config.yaml
num_hidden_layers: 10
d_expert: 224
num_attention_heads: 8
parallel_block: false
learning_rate: 0.007
beta1: 0.95
max_grad_norm: 0.5
Below are experts of layer 4 (counted from 0) of a mixture-of-experts language model. Rows are named router (the router's row for the expert), down (a neuron's output weights, with its number) and show model dimensions 64-95. Each number is 128 + 32 x the weight over its row's rms, rounded and kept within 0 to 255. Numbers have three digits each.
After each expert's rows: a language model's description of what the expert responds to. This comes from a sample of Wikipedia text that the model never trained on.

# expert 0
router:095152117145137085084110124124111107118143060114125149126152170163164116105109108078169116173090
down0:132115095099142144193111158118183136107069152082164096121157070081190110094120063134181170094119
down1:136170166088145123157116132091074180182123136125160152117128145094117102142147098132154125137106
down2:131072105122084175143058158128177124114125114175183119134177110150135177049123126207073185118166
down3:086073140131155101077121196159134081121135153166105126088099110128175052162090159129115122178096
down4:101049071156131059110116131117109108137132161175179092077211109164152080165102103132150135159149
down5:112096180108120169078128156070086129143158148190074138148127108135102103125129170120106132193122
down6:080095090128113139126160053139138110063136109183134120151124150101142185109089146126112135116102
down7:108158188155146061092142131192131104156197195128101143144130131132074150176153086095132168130105
down8:123110136067165101114148145077110036090096057135152139132123087079118093135183123093118112131165
down9:164123148138117130163121101163175139069124186185086124119165111126097164145124144149108088183111
down10:139157066180145121157154146100101104059123105055178108159112094098223105117109113147147128146122
down11:045153146095093087131093164135169149114103147185110134141109108135173141138141144029132111139205
down12:124096086115099116118087125114139106117133159140145120156059122080056099097130100144131150100125
down13:137089187165190164055130120097113066127187144089103196153157167106114146099161125073187158098115
down14:114121149073102125134146129090135052137105147147195144179089149168127130134113175111126129147090
down15:150134161134161120191047076110221104046175131113101201085127112146104107104159115116146138140066
down16:108240131156141129177138105141156127056081113137141120136136155115135172172147120130165142086101
down17:092049135158127090135134126099107119097143165089072151156148091090110118077104140174105115181135
down18:161201108139100138113170145126120149135179146139167131164080095165125104077099140129125077113111
down19:091078155155145114111091116126163119125136103138130137134172162127167196128123115167118141141169
down20:109069123210148104128066105152079168114110115140112180136166067110083050145190102070130117141101
down21:115218093094115104163145145126094063094122133073115119080145107135161139091120137115148147118189
down22:142122153141130168097133122153103109115080160143165171161132097085113136122144124146128112121168
down23:111127150136144115196153137072143100101158141144085154106138137077145169171105136107139076084171
down24:145121127161172084096199162173176206090151135059124141135080175186104096178074118130055107172125
down25:135127124154124144096112202130069079084147109098081130104111105076182148134142090217090191111167
down26:066098136141108078186160089191119148127078074090167125141118111151151096149147082103086104141104
down27:132092180124077109166090079173168142128164151119187120113099174111079127099096117140106160145108
down28:107078152076178112120110124175118168154132115197158092145167159166117104112142130163141119198112
down29:152086107109140129146145095204129100187108132108170155088176125124164108166099170091172151117164
down30:063123143165066181096116126128166078119114072115178177159173179140153140158161125147142102089110
down31:144154130133134075102194120154078137127124111161177122156132156056084123161112170073110113113174
down32:105085133158180099121144102064186140102164100092133189142162082087123192138087146091173121115111
down33:084126099167064060154133113127132131122134143137063106154120140154149000025171120136122124166149
down34:152070139140090107160176145171124108139172203147083101120137184141148156159154145135232115139141
down35:131106114141116101155059124097129154175157104137115155160163091115121110111161147156140105148132
down36:138174131120145140123095122204130150125086187165109151096088140113146070155114085168073136153167
down37:153112083130125131168147116142147153118124107086138056125145122128130045147083064137160160112145
down38:091125114116148119134115114183161136205104125163116120104126110122051143111079137161151053081153
down39:121121128153197121122090138103128111130111118101128115129118132117103118164119148102109122113135
down40:092082087154139140150105138187137123155136171112139138147137152080126161159082147188138134114100
down41:091050130113137126102136093146064124172053111090134140178099139116158066116102081114153111150142
down42:096118161117136116139075100079121097184103119154135202090116137129152132164175117167148133144094
down43:160157096090051112131139136151179159130111129075149137072114171187085112126158095094141140132119
down44:135149125134120162108073140125119114133154195151118128165106051156164181143062159153143204098124
down45:125116098188185111130161163104097105122135122175155077127104124158076152072145149160071126099093
down46:142194045105140097131141044104117192073175169098123107025120107185086185101155169117125081179084
down47:111134117100097095166177162126105108153168175136061171172145131105112156133145125116186097083141
down48:154091109165148124162103148121053104119129185116116071196191109092154104140141129146163080162123
down49:082081150168132161148098165153115116115125178140086112139074103119104118072186120163191092230136
down50:138151083142132171132083092142101067118085092165154171145045107107135147034132117138097139124220
down51:088199132121109122134108116142133201138134130134131091180101100126184108144111136175158138169164
down52:082178132069140110172097077134177110143106081115178089127169132082160120154154135179096142146099
down53:133102175117190078128118112110145156157077082100118121096096180142107118141166164073135141113111
down54:189149114089116118127167091162174164137184158105127114155128155111115144041183077072151094170070
down55:132121179069099053098171107166093151093156121165094112128117096121112094155089124094152139129182
down56:139174100123160102158147110132135126154071182084086145129111104154068175148122156080145087090051
down57:119132144160117145118130125098134090128144181161101152172116170129096055075134096197109156128164
down58:120116117183168107123115138120125134178138112141084163164117176112137135117142175100116118109074
Word pieces inside proper names, mostly surnames and titles, such as McL-en-nan, Gu-th-rie, Z-ion, often after a capital initial.

# expert 9
router:122137133170170140144163150123106140154160119151130114106121099129110105135133123032079127146166
down0:120149140123120069161072106177113135116122161143141079205173064129131058118090104143195119108079
down1:118154167139118171132169124124094134055070118127025120174078146130188114185174154131179188157083
down2:116093149082131167129071124126126068100123120145089154157080186108130100160075079065105163151146
down3:150073102113133132143115097118036153103111104138107151095150131144137120102092095161170118135186
down4:154166172115130198140158104133134133127091106103116114150125150175150153142141183203182142182111
down5:127154136123142144083111120129108172116136177130150118081145116126152123095154113044148109143104
down6:220150130085154074059160133133141061154121083162179134060133106143063113109138087162108214148160
down7:162088115102107120109129153118140147182112134106091141100071101122159113090117107173118119163179
down8:149124159080117108171163080109136132142106096143131213135146181082076163102196101127038133096161
down9:133149179101132175178052143153110109164114100164155137153133149151192119088183080106203169141120
down10:166100139083144127123064132153156132143138159109105114081138124132156122143139144128178168149089
down11:129172164130124121137104124125156129086149081195124119126089191089115080104131131141130063151050
down12:134105124144075151144149128107078138112076142118143119129136106124197115141072178112075090099137
down13:084137075175096159097174088204105100093146159083133132107113159101167130139106197156123168120135
down14:175111128095098171109165091115101073134149107142125083125148126128148129137115116131137158132139
down15:148133113119056077101142147134112112083050098189163187147144146095163112076104100171185146060148
down16:123119126173113163088137161158071182142131100149065125178199105166089109132106135107054169107100
down17:143113121116143173125132136156125169102158151108118131154073167133129110113122165120168089108120
down18:153144073115139129094122132142150112115096136118186083068166148128134128138165124148101175094170
down19:108128103147150095144165141107115136123141112174133152145183163093181168155152109141168147181138
down20:093099216157123129177160114125156098144066079116110119126095097106171115126194143165135159129058
down21:106154157092152072154125152122140159098133103088104091103115120140119137128150103115121099149184
down22:136164100055139123103146158144131111144082105118091116119137079109150160121131140166050090063113
down23:112135117102111144114133170154068125115129104156092155135116134134109086227204141155180096120116
down24:128109131153136116153127169102128150154125150147074093142124107102142149105136131092241097119096
down25:102135124119120097112099136128123190090131158094154108178142091157105103145116065133079109112166
down26:156122129188127110116140121098133133130144129084102150104187174133161116165175149161042210136169
down27:073126134106124174160155106131119074136121120116090097120142112094129159115157168129000148084161
down28:139128119092114197153159129112113100118153166185092158181127114067115142093082149129067090088092
down29:157101167150112085131093110181040178176116147101116209126137139097126133206149173115151165157170
down30:056139115125129126084136109112087136101119130095116163166144141158047142154138113065146170142111
down31:119151109131156170109183095191099155148069122082122138115109163133083126099120126132123114153180
down32:111242119091127101140158169152179185130162083113111149163098088161152089190136131047096121129149
down33:091076128110089142128136168179164149149132141133094139159139112137085152099162140124092111139144
down34:156139151164125077071165117167139150088159093116118164126126118101095109137086155100139160122115
down35:124143132100130109174105082118152158055131150129119108130164118120106038164100119154160172145096
down36:068141079075183156097160068183141170093175075164163163208114141147057084116081111102153159138150
down37:112143164092101096119175131093145111147129145151121115134108086084184146108152147137140084111099
down38:116213138232082138150162103103078112108142084141086118129169145110102171135063116110107147138130
down39:147133114116120194093059086107133112165141159183049104093123123153126078089146104052132116202122
down40:137071157095162123139148134112113129109118181118146132117204128114148147093054054164095070143131
down41:079133119101169147169109089167126094129062134167080103138189143217113131133159170128095159152164
down42:146061149145141102112095178150147131166077134129178114185119108097135126176087102139079140129175
down43:139159120092121109112167118116125171136109134150134103152084121117112136143161150095092180098115
down44:136116121150158100157105146139097172151133140168112084219100154148210120125068167089235118128065
down45:086109155144094142121123132117131154128116135101148145138071136138144154131120114128098169105152
down46:118089150152121184110194155145161103119115133085093108107117125086109101160099172113112145132157
down47:106076124109099141130107129151141072069136139129091112110147179152091159098149116153111125070152
down48:138117131114138055142102124116111133223100105130107110112144140151108143095108161122096114192122
down49:103129119117186131190128139130133115091132113109184109137123133155145183085056103116115118134135
down50:130153095122090106099143075193152112111158151108108109126160144090206087108096158115101132080160
down51:115109148123145133092124057161138094116040088120127124142094116175143170092142042099137114166100
down52:136135113178149108101117185152098153071084053107132152121091113125135136077129087129053180127166
down53:121106163087112131160083125156151147127091105135149150089101136163101135139098193076169138109094
down54:141138170145084146155141144122118066114138157175138140122060120157080139137165163122151091072132
down55:116149106092090164141112117118146081125132098142127070152126140145118171112165145146166185147114
down56:089092136189097088160145117063133139092173119165123121104089108109189116129112198168130120097142
down57:168119076161122125085199146120099101112148096086146145121122114129079126180125112139109075166101
down58:097149127117101193120105144137062059116154117179138134096130069150118159150072155140167157125171
Line breaks and the == markers of section headings, plus table separator rows and closing parentheses before a new line.

# expert 7
router:142178186109079156152147089144131070179119111148136164072148126108093203167157119100129132210164
down0:152137158135133179171134180102105197124106109168164140109133114117163166107103106127121141112102
down1:095103056111114148099157110092105168142139162155107156135184177091056126151083142145156164150104
down2:128122169105129136194111108111140126088156103099054092134134186105136173173093157080142140115124
down3:117125079097115115052089146114138135200160138117119060081147118111170181102050094109102129112162
down4:157093105080112104130145122101126068169134137103185129152108132144165136200156077156172103123122
down5:106160107108136119112157105130121096128095193103110170093151160114110086119117098128100145111122
down6:118143080120104161123137125156148161094184131149211141126102107128135168098091127163076086120071
down7:059088101130177149142121138161139057104186162113174119106134110101161130139140112115042096134181
down8:139169096149163089096112124202148152154131122125119137082141161158204095116119083176131116184147
down9:074134108152101145141163117125141093136145185135145055150180128133108137175117092152147142065130
down10:173114143133069160068102130121115134142147118093106181124169165106132182159161116061051121153132
down11:116090155134145141131183124134097120088118148196135169144128138109113139154147103164114144127067
down12:102142158075073113120128146141145109148151108080070122179144121151141142117152127073125200140137
down13:210133198134165097125122134150170121121117123090097110107133114152109120138124144131095156107154
down14:157138124105099140145160114140134122116121111148160125167108107136168135156129195107100116126108
down15:139163130136127154140125117190158151102147126140169096156138156164123127164165141157104100203074
down16:149093135137081103176168112118077179130109077151097126152108098175117126105125209128132152123182
down17:095153134142106115162168086087151079109180133133140117215056145128115133140145129122163124113108
down18:171149104147147137090140116141098144109108200161118183061154157104095106054146151153139108102110
down19:150096064064132122124086130162103192123142135145157111038120065089130122163110084124053135092160
down20:144087116140131150137123121124077136121140119129095115147086092125105103197143093100147126104076
down21:159089147154112176105120090103102157157121079134110130115102165145122103142096107138137092135179
down22:099108102083174150173173108152084109127160122153109106150097152144102179081106126094137095128130
down23:120187139129196122168107166101095161096176136073147066135057166154116100166070126147133141104161
down24:065148140091073160091196150146152117142140098153069124147164142117128128191125153124116159105109
down25:151166183120124157159164170168110147110155149087119119096125159088134096132118084187137155154119
down26:105112156131152092163125110206170151134116135084084155089094123151176157122138094131125138196127
down27:138136142070136060155113135152115174151090111141140169122177124124068069103122096067138126127115
down28:130125138103071122098105119145132090130167120080119106193087133116122184148103125124102104151174
down29:085084141174110170131092178121126162122146068083148152130160101085122168136044127068198152122114
down30:074117114133139105105140144109092056151174100135056199156098131123139149166170106114133038159121
down31:112095171159135111168178099171106113161132123086141137163113139129072100112124203108075129143094
down32:152096142111123126123149105092155109071129143098100135173097139139172140075159175130137198123132
down33:137132077150137101090130109121059133123149103140172088090175101209145140159163086141153095140164
down34:160134118090161128110081137128072052090110067109098102156113123171103121206100135104136048150147
down35:168150132099105144115126155176132094095093133129134102095097140143138048072083158170155168120097
down36:168144095113181165099108141115131080139159134114172115121100127143165098128105144181156109134148
down37:110140150129095085168159125101152110095150089140130123106141147138110186179081116121113083146151
down38:164201076163102107125188180148134174100110173141134123104153172132145062095166146105075119160130
down39:138155104118128101152135090177075112142162144096171132068111127099108157076079147132136151127123
down40:103143149081138096087125174044144094126141113116109129147050094151134175111156174160183161093098
down41:105156079136166115104158111131125104075142117157100080093137055162172068128107108121134136128195
down42:127138105127152076123131136093220104128153049125142173143132141103204162106115134097096155141133
down43:118058048131131114148122118082112140154115063153167117153088125139157086185128079133099170125110
down44:181139130161159135092145191076140146122175151124142123092080112127155151151109140127150106161118
down45:121199105087023177134119153137100145162114104125103171120150171121171088083137131134151054085104
down46:056157152100132153207105124174134112113076145164109132096140157198122120137092107114131144142111
down47:118179086136140121145169140097129115156174107110158108152122125134125107120119107154091116211125
down48:103134108106150094103123162112109079128125151074121192168153133123097129077094131121098140148124
down49:154216133114133129108107160101141131147092154086176181094161130078084126119143148140108157102162
down50:154205138213098096121131134142116153156120080141119161163151079141166098070100078116197150048147
down51:094108180150133120117119098089161134156140046123156163153110155134145049134155159095124126126142
down52:116112156169158104143116122103119066132124102086108166152155121121130158149109108183165192129169
down53:089171135091062171159124207148183161103161114102138164162143151147160180141148187144127111144112
down54:081109090150158137121139086127144171154149081116129150137135098099067118155091197147140129105128
down55:117110151155136139137111128100118103107109087131130147097154110138185104081094114138146122089183
down56:157116101132149071095110131088174081086161107118114128099170114149161195157130100154144116072138
down57:075139135146113148111083148132135129134118169111096136152149163095122150131167159079150112148151
down58:119146104149146125118128146149155091136081114152133084134162197119119157078127078184159152111094
Ending pieces that complete words and names, such as -ary, -ical, -ation, -ed, -al, or the "le" in Fremantle.

# expert 18
router:152116134140126080136192119096130137113142141130174134186164146163138164208173131087156154109179
down0:173149144105160135094111106139183107146184150106135116131130092139101120155111132113115117124120
down1:116137103152136168160152074083066188129115160152107142144137112158113106084122119149159170136123
down2:157116144118143136169082145160185129121101055127120083107056121111171145108139130065140166123122
down3:121125107104104146194089140120148097123176122182157179127141164121109158139150099126092175085129
down4:199132176096140092222162161063134126168093082111110135136084093133092099079102137074142161091200
down5:144140164129143123122135145131144149089202090180125120005086166142080158119172103088106090118131
down6:088074135108132126131120169111129129127140116139073140124093074129129121136164097060145068138103
down7:108178179140080140132166136125126084187118121072087133098180153135132188173119119160107096139198
down8:097136120083121123169078146165157114067087137163116070110075079122081103144135129139093155119128
down9:125176111151080167124148130137175101165082123118111169137151113124093110185149156170146106137149
down10:104145154171136116092150122138141138132141148213180140162066040087140136136111120174118138107114
down11:120148125126130149171115151084110093137159106164121113130095087110171145124106143132136132114134
down12:160081141144123117127145154159140155141127144115133107148119151152064188125112091118139156123101
down13:174153165104117141153172094126146210042124114105175087152114175133074108126157168174074134175108
down14:151128135097020156143161073107115065075100153099108163059091099172089127135156130052176081139063
down15:141184144141104172139143151107112176126110096118201114151097100068115114155093144143143143168134
down16:143170154106151148153091154092136136157123137170175091079110076140129116090162102124164079119157
down17:172100149114101150115141130131149102037121064116142143173157020140140130095075140136130178138108
down18:138157114128157164129134087142030188059144123101149071123109085117138158138113119100069183108142
down19:142129172148124127116093092113099099088096121116179173152112116104189066163104132116128099139141
down20:077094154171157132091105118108160068152087140075172156091176134128162169088101139121209133101128
down21:132140183109188159124114138118116086152129183098158089132095107143153061111126091085130104161119
down22:152156156104116070121155082126147148124122172118106120112152108193141103182155185151096099167159
down23:121079135086102156102126148137106137095135162131149105103136104078093149138093112149155152140161
down24:142082095144133123126172090086159075133143103174131135152164127123153161070117153193149141046125
down25:144151087126072134088105112146094107177161083187165172167156141133096152188105119126127126125108
down26:138224125108155133123120128077105133169144087099118139114175210137073084142173091082114127119122
down27:129104096146162110070113147134087115081151179214120154119141170131070130121149127090119176138081
down28:116146121151077107172122113130100083112164129111189088107141134085199155136172144103111125180120
down29:114122139068123090139145178091084160151149159102128122134118150098103111099136077084102181150125
down30:183104084136084142097119156133100180113106139087128093111117111097134204137087115120133135169098
down31:136104176181143112092102151152060110166141114082119176094128163142136148088100109106105060163113
down32:099154180141148121109129149108115155168162146100152107156145134161131102133107096165106114099129
down33:131135094155173057102133112125159098094177089121097174138167200098123138164116143120116127115169
down34:127100114133160118089162114182149172149151089127148172130141152155064101159110059088189120154121
down35:107093094108140156160127158071115094115119102144036086147118131096131113123128144114164095148084
down36:115134122110145137131145121051148165148135157128094149103150084139113172116133131094125098141158
down37:130118217129132124128109166083140124144073136116104143140099136107128113098103158170106108140053
down38:112152170103118137117083126141109115128199102128170144085120027123089165227118110147096116173108
down39:185173142156081231111117101159082153127136146159108130105131111178146213153056090159144176121112
down40:116135149133124094138109143116141082140132112121138120083094103075085120140105152165129130127084
down41:112152146136174096189106129190099130122135122121127101133146144128166072136157125103159139092129
down42:094124181165070104137154093121116092159137103152089096232139124121095186125130094076142096195094
down43:108122074124021177093184168130125140093055177129189171154168060142119130113113145178106172169128
down44:197023127140187141170102095120059151154117170118100101101140165163121183091123051120161112145074
down45:132108129100072132139119077108081134142150107106126090182164117050144150165152166129114135170170
down46:116150109093126141102188122124127111125171161122073128141177125125144117153117126111077179149154
down47:106096133160155144174142089100148063173106166105170131092122155131146130124082135081158089132127
down48:133123061177168176096141102094159101143149199129129162172114156124210128127150104097166162196168
down49:159079105164094081107119079120134139080127128140142132151120102154091105083139086091157100119149
down50:100107119173116141122168169118134102074117121185032162137112117085169062119127149116206146154149
down51:147093109126081126131115143088162167102137119118182201160142126121160180164169171075079128154029
down52:107125103158158069124165143152126097194168192140117109098114178125138135126075133177087119146123
down53:116138102098147090106118173110143091133095150147130110141147101161139176131141117181138189134133
down54:141150154084093106087049071158140145136164090065085176149137122076087116120149112115099101093113
down55:051116159177105092081153098233099124071101111160092146127132146108126136181066138115135102112087
down56:143115179120105131153126117128159145136079128101121088165189139150138157158137148105151148131125
down57:147122100127112091149119084115143098127136138099152082086161141148148095060117074151133106108183
down58:167140141152154148121119102138119120174067113142067159146089140079150222114066144235136108131114
Periods that end sentences, closing ")." or quote-periods, and final syllables of feminine-looking names like -ra, -a, -ina.

# expert 14
router:175189138121133173142129177147150133133070157120100043070134095111151151147127081141093147166167
down0:180144149056177124086157126137122088145146112113183069169170110144114155082122142141121149137119
down1:132096101106094118142154153161105145172137149110149091156111158101134120162143084208054140140106
down2:141119102104132135148067147114084131153149117125130130124188091093152118128153110074161133098126
down3:154113155138125119129115090170177134082143140123188133114089164171114076153110117125106103057156
down4:061087083162134117070102141174063132124102158139098086155128182148124165096187116052133198118104
down5:133108105093106143153154092136085177157156134113143097118099141107111196132166134170178152204133
down6:131139154161089086162129091110122097117115111134125136178121122097126110124132117125118132082153
down7:161178076144100107065145154128112098142155135138134058139072097172078140076111218081207132120119
down8:113118106137130138132151166089145170165174157091145142035171138112171131125122120111096150132113
down9:170152177144169115164139144142129127124177098170068159138134104184105125144156161136094146155139
down10:148115061110140162159087162159149091125150098149151162130162135069161125159086155166101112117118
down11:135096118105122111087166089112135117094062193174111099166133178146182134170155139194104157170070
down12:106045117113135175152132109058137089132101120149118171084136153123174125152086199146190140150165
down13:132064116096044151130128129080169147098123138077132081128163121108114138104102148087164159175099
down14:142133139104156153090126088128159085104138166064143095133150173106092103119107151120170150164133
down15:139137174134132089116140178148152132103124141104124130097088124128109140127168104157142139110104
down16:147134065108135122162174065070123145143148137115124113131123157122071180114092146111161118108081
down17:139098147109129124117090166137066112095133066114146114121213102073114112146105129117142153122077
down18:162097108098181093143153091136158109132120104118128135079074079141105103140126136146139127113085
down19:152149162097125133138115143110111125134117129181130143128107096063156119127129114084085152134151
down20:135134129042162132108174143154155136204123120163093101092143166115106101105160166142102150123137
down21:142059143088047147142127138151123155081112142086107124183141142090130086132157119149121140087097
down22:155159123126191115132106126164194065096153094197165080078167102172127184165143119139187110215114
down23:095160120116151086119162104129191071122040139099083169133128112096108139100175154124133106120133
down24:136143121155109120148080106129151165152148179154093132151160121114109055135144088103123144132187
down25:199144118107138166139098076074093121119148096096120127146124129108145127170136121125150162157136
down26:158122102103123088134153133121125100149139091120135134158143150112169095112129133085145126114117
down27:110180109117102166144110165060142153133144162120115131130141132134134103155144127130033121177122
down28:130073091145160122083124139114090118102108107113063097125154161175101062157113149169149114135172
down29:110134170046195155120084146156174106120147107142104118165119203186143138105118125132155154143086
down30:117123125084156121174087119149107138155123055175157110125136153151042100129138153088128149128115
down31:207114087152128108133068145169123155111153131102084152078115083143113142131180137162155141112137
down32:147103102148146137120147116170127164176127161137163124096101163059076096039128192094089110123113
down33:168095127146146110102129169117133102106197145160165149115129143169110167117123149151132157159081
down34:105172135069135142107146179107170138142076148120112142073199108111089145130146143122048134113125
down35:134075142136135100120148149077103153141183080132088167136125167094146090138059127124156116117069
down36:125156097168124117134118156131098127135176131154110181109122185150118120152159185115107153160197
down37:124127174147124136132161123140165169125122160063152069096111112166125080137130078132104130085123
down38:135117137177097114121147116112082119131129115109141106121175152119039088145154127186162126127105
down39:109124116087162170145105120101094133163158127153085135143135080065121094119167118158124151123142
down40:168151102066146161060081057143095078053133206134142133090144128072147136187135143115128146154118
down41:151138098123158120159177127140156085135094137087164104124093135123068144136186123122178146158127
down42:117090125184084115143133142145110149111146087114166150163100167073120160149160114089056134109121
down43:138146128185118137092083150125186145101115159127124158127139135183138148109148059127126102131127
down44:088108127101157168121166165137149202101159108101121126099094154098146150150115099112129158127112
down45:153156103103142099098135155138176127124113154119131113142177152091110052153117066084112060157170
down46:058204124074104074147110085110156135085071174096135079108132097093046078067153102143077108147157
down47:144187129127130123166160095110107100145047091149121134116147129110149181095137175144204133166104
down48:082081131069106100183115188125185032146126088113105097147164127134154093085098173071172082152114
down49:085144093173116114188154166170161110132132152123135198133142180161107135109092107155087124174144
down50:061122197125093162121150101146060147071140135119150164124075130213075116129169151080130143121167
down51:160172136188115129091144135093167115142163101079149098166126124097130059124128181066097139112141
down52:149136162184076097093083155162182121146122103130157087130160132162102169132140133121189152126146
down53:126123157142140075191141154115136151138166130147118146103130190146122177159143122230082162141171
down54:136071134062124056118092115131077119088080075131129146134092111094163136135130122158132137143095
down55:064122080119105131098155185135149139098161148083087105108187108166155128158125079169138142102100
down56:114103108124125103105160115145145116058125185063085173100189143139106180147147121168147113169124
down57:132174141136182130130092123110200078151132144117116108085156131139096105146102072101125134156134
down58:130106124069138148105168148138118159049205125086158142128086109053165106132108098138148114186121
Opening quotation marks and apostrophes, year-final digits, and participles after hyphens or was, like based, built, published, said.

# expert 20
router:166110224131133093184108165100145132118154143138155174205140117114093130143110121139139136129155
down0:082106184073156104114101136094178185116150133152215134090121088086126100172123123163081172168168
down1:124077151146094168117127116064145107125171120182165064155121167105115170203163130168166163163150
down2:112095083132084152102149100129180105075104128094131122114168100138175128103087165188037124133170
down3:075109116178131116169119170124071137157115166139120088078171066146106111093043133160103114162112
down4:097139106159107167175163155126161167091149193077090156110104103138145100066158131118142054059108
down5:117103140157123099134107141129122140153179141068163088071136124108135059154150139012155127136146
down6:166104154177093137108111144122077137080133185117103130112145090128108125112130114191126146203105
down7:161093144140087193144145127168111183112193077109157115144132184053142141085123121135122127116148
down8:182116097093114069083121201163112129141100159163148168137147122206114116159073151116111146127154
down9:133024036103143153180143087126125144103152164109139089135096193117115131142157051195089117130142
down10:124160091145145114098027136135137171214144144184177183102162166150121082120105141073137105121143
down11:111140101097154140069092087204092109110058193144147112126145185142126134167186160049195127168110
down12:138186186147214100116140137114162113143160116127146073130146177115148129100159138164134129105169
down13:127091144100064192119092114184177125092135108135150138173055192137159091152118107079128117155103
down14:104132086101125146056094169154089106185129187190144147107129116188096118066106033129106150141158
down15:150181079177169129142157159135109083081093122106084094108149133121136130126158136112095196177158
down16:104132113126079173133146135144123074108128137111120092127136167109122168158148136103103131114154
down17:099176115140100127171127133124132126098097089148098114187125114137203135144105180121169133068098
down18:051130107091127064121077104067123171128102140119146121125180113141136115115122164182154122106129
down19:121135157140111101088170181106142111097155137114118189163123158124151149146159146119101095175120
down20:143162120090091083136151157166133091151121107132108133132198098137156146118092122139162133125141
down21:170050133124100121107129131165111180141131118094164056137176115144185063144137087103082124153136
down22:137078133194162110120095129175100094095180128175142154110156158066143103135077116141159092125134
down23:108054129179076121117081133105083099156099135085141177157179150116121097211199164133167149090161
down24:074134082109161094205123112120087105113124172092145090118098181199133170121101094106113136133137
down25:130158045146150119150136147119147116128138161158116128147093106171131124100107101142131086074093
down26:156045142128109152158192182133111141117160153118170103148160131129200129172126093114160105076117
down27:115104206127114139113045119163087169182104120123130180113161096086111160134167147191141143114097
down28:186157160145124126139090136065121134114101154118195118188163111120123098110088075139059101070109
down29:072135077110114162098173126126109130142108135085061136116185112128166120089215138140174146108061
down30:143121134130159139157166110175089044108128148130134102119141097154125135159109112074127144091124
down31:091179120208126162180178112136144112105141171114108076107149096189085139123071121159111142051202
down32:136154148175130091082102110181148113120088140152130077111195104143143128126089131136135124174226
down33:184135115095150085109136133167108193115098147191161107174121107117110107146110060128140135133136
down34:109110127193129102142098114130080140150095138165104133063121160107096121149103121102190054068099
down35:158163134102103124061117103085099095112117136142116117084139184117099156088125119081160128106156
down36:122066098122086144130108062144149165088229158118145170140075088131138197100132129150144105125134
down37:166190152188093102052185123126144075155164153140101141035207043198071107118104141125126134189144
down38:127149113184131086142089107179097185112112108171122148049110143136164116148105128117089112183069
down39:157116120079126096125138103117122037164151157105161151122109125132162199180145091127123089057081
down40:167136078150076149081135156127184168108134116126131110123119126140131069136137073166117165115109
down41:068132173102151123123163122064085064175099095099133163083155154134098144144138148141245134177110
down42:173115131095103166116085186097126086117113119148197128167133149057144162195130189142128160128117
down43:182191131134127090161117152122111096146149084136158099089204133164134139184077128155126092153123
down44:143094171109155118051109147076165119125190104125111133138103078163102126064110115159164163139150
down45:140143156118193131133140174137100134216153139088115160138125191116102167097099179129135089113113
down46:116147127139157065147093113162144130153081110148134145155097194128190098131081095143026105137148
down47:172050111179135104143145136038090140119183125136140184101130154097143141183131128190097197142134
down48:086158171065089132096149129117134086152109125161087160167151146124113136071101125157149070187138
down49:166107131148126165120084153121136088175153138080169200226103148115139100149133152133126124101139
down50:149127195176137163196197134133067109145140174130115101167130162119126170154156092182130123077141
down51:157116074071121174138121153130124135121106090134170148167092103219148157115167173135121112133121
down52:096122122162150134189118152110176079061074129119140093107159180129091138128122111160193157109144
down53:156121111105128074137106095139121143104136148156179124128200120155110134015130144182122126150130
down54:064065164191117173143137099167092158105119148125164121111163128134147115119066114093121139142136
down55:142132159132165084147129179125096126119107132132104138160174149123167136125119101088171138162122
down56:152161109173140156166138158081100156137167159150106148142212157126071156164166162187134141134114
down57:121153138155107113108096055159075149158138056084112117104138147180128169151068049122148113076175
down58:081144147105102183115141106120108135171173105085163167143077105109089167142162117048129124105158
Suffixes ending words: plural -s, -es, -ing, -ed, as in disguises, fossils, decisive, ones, heroes.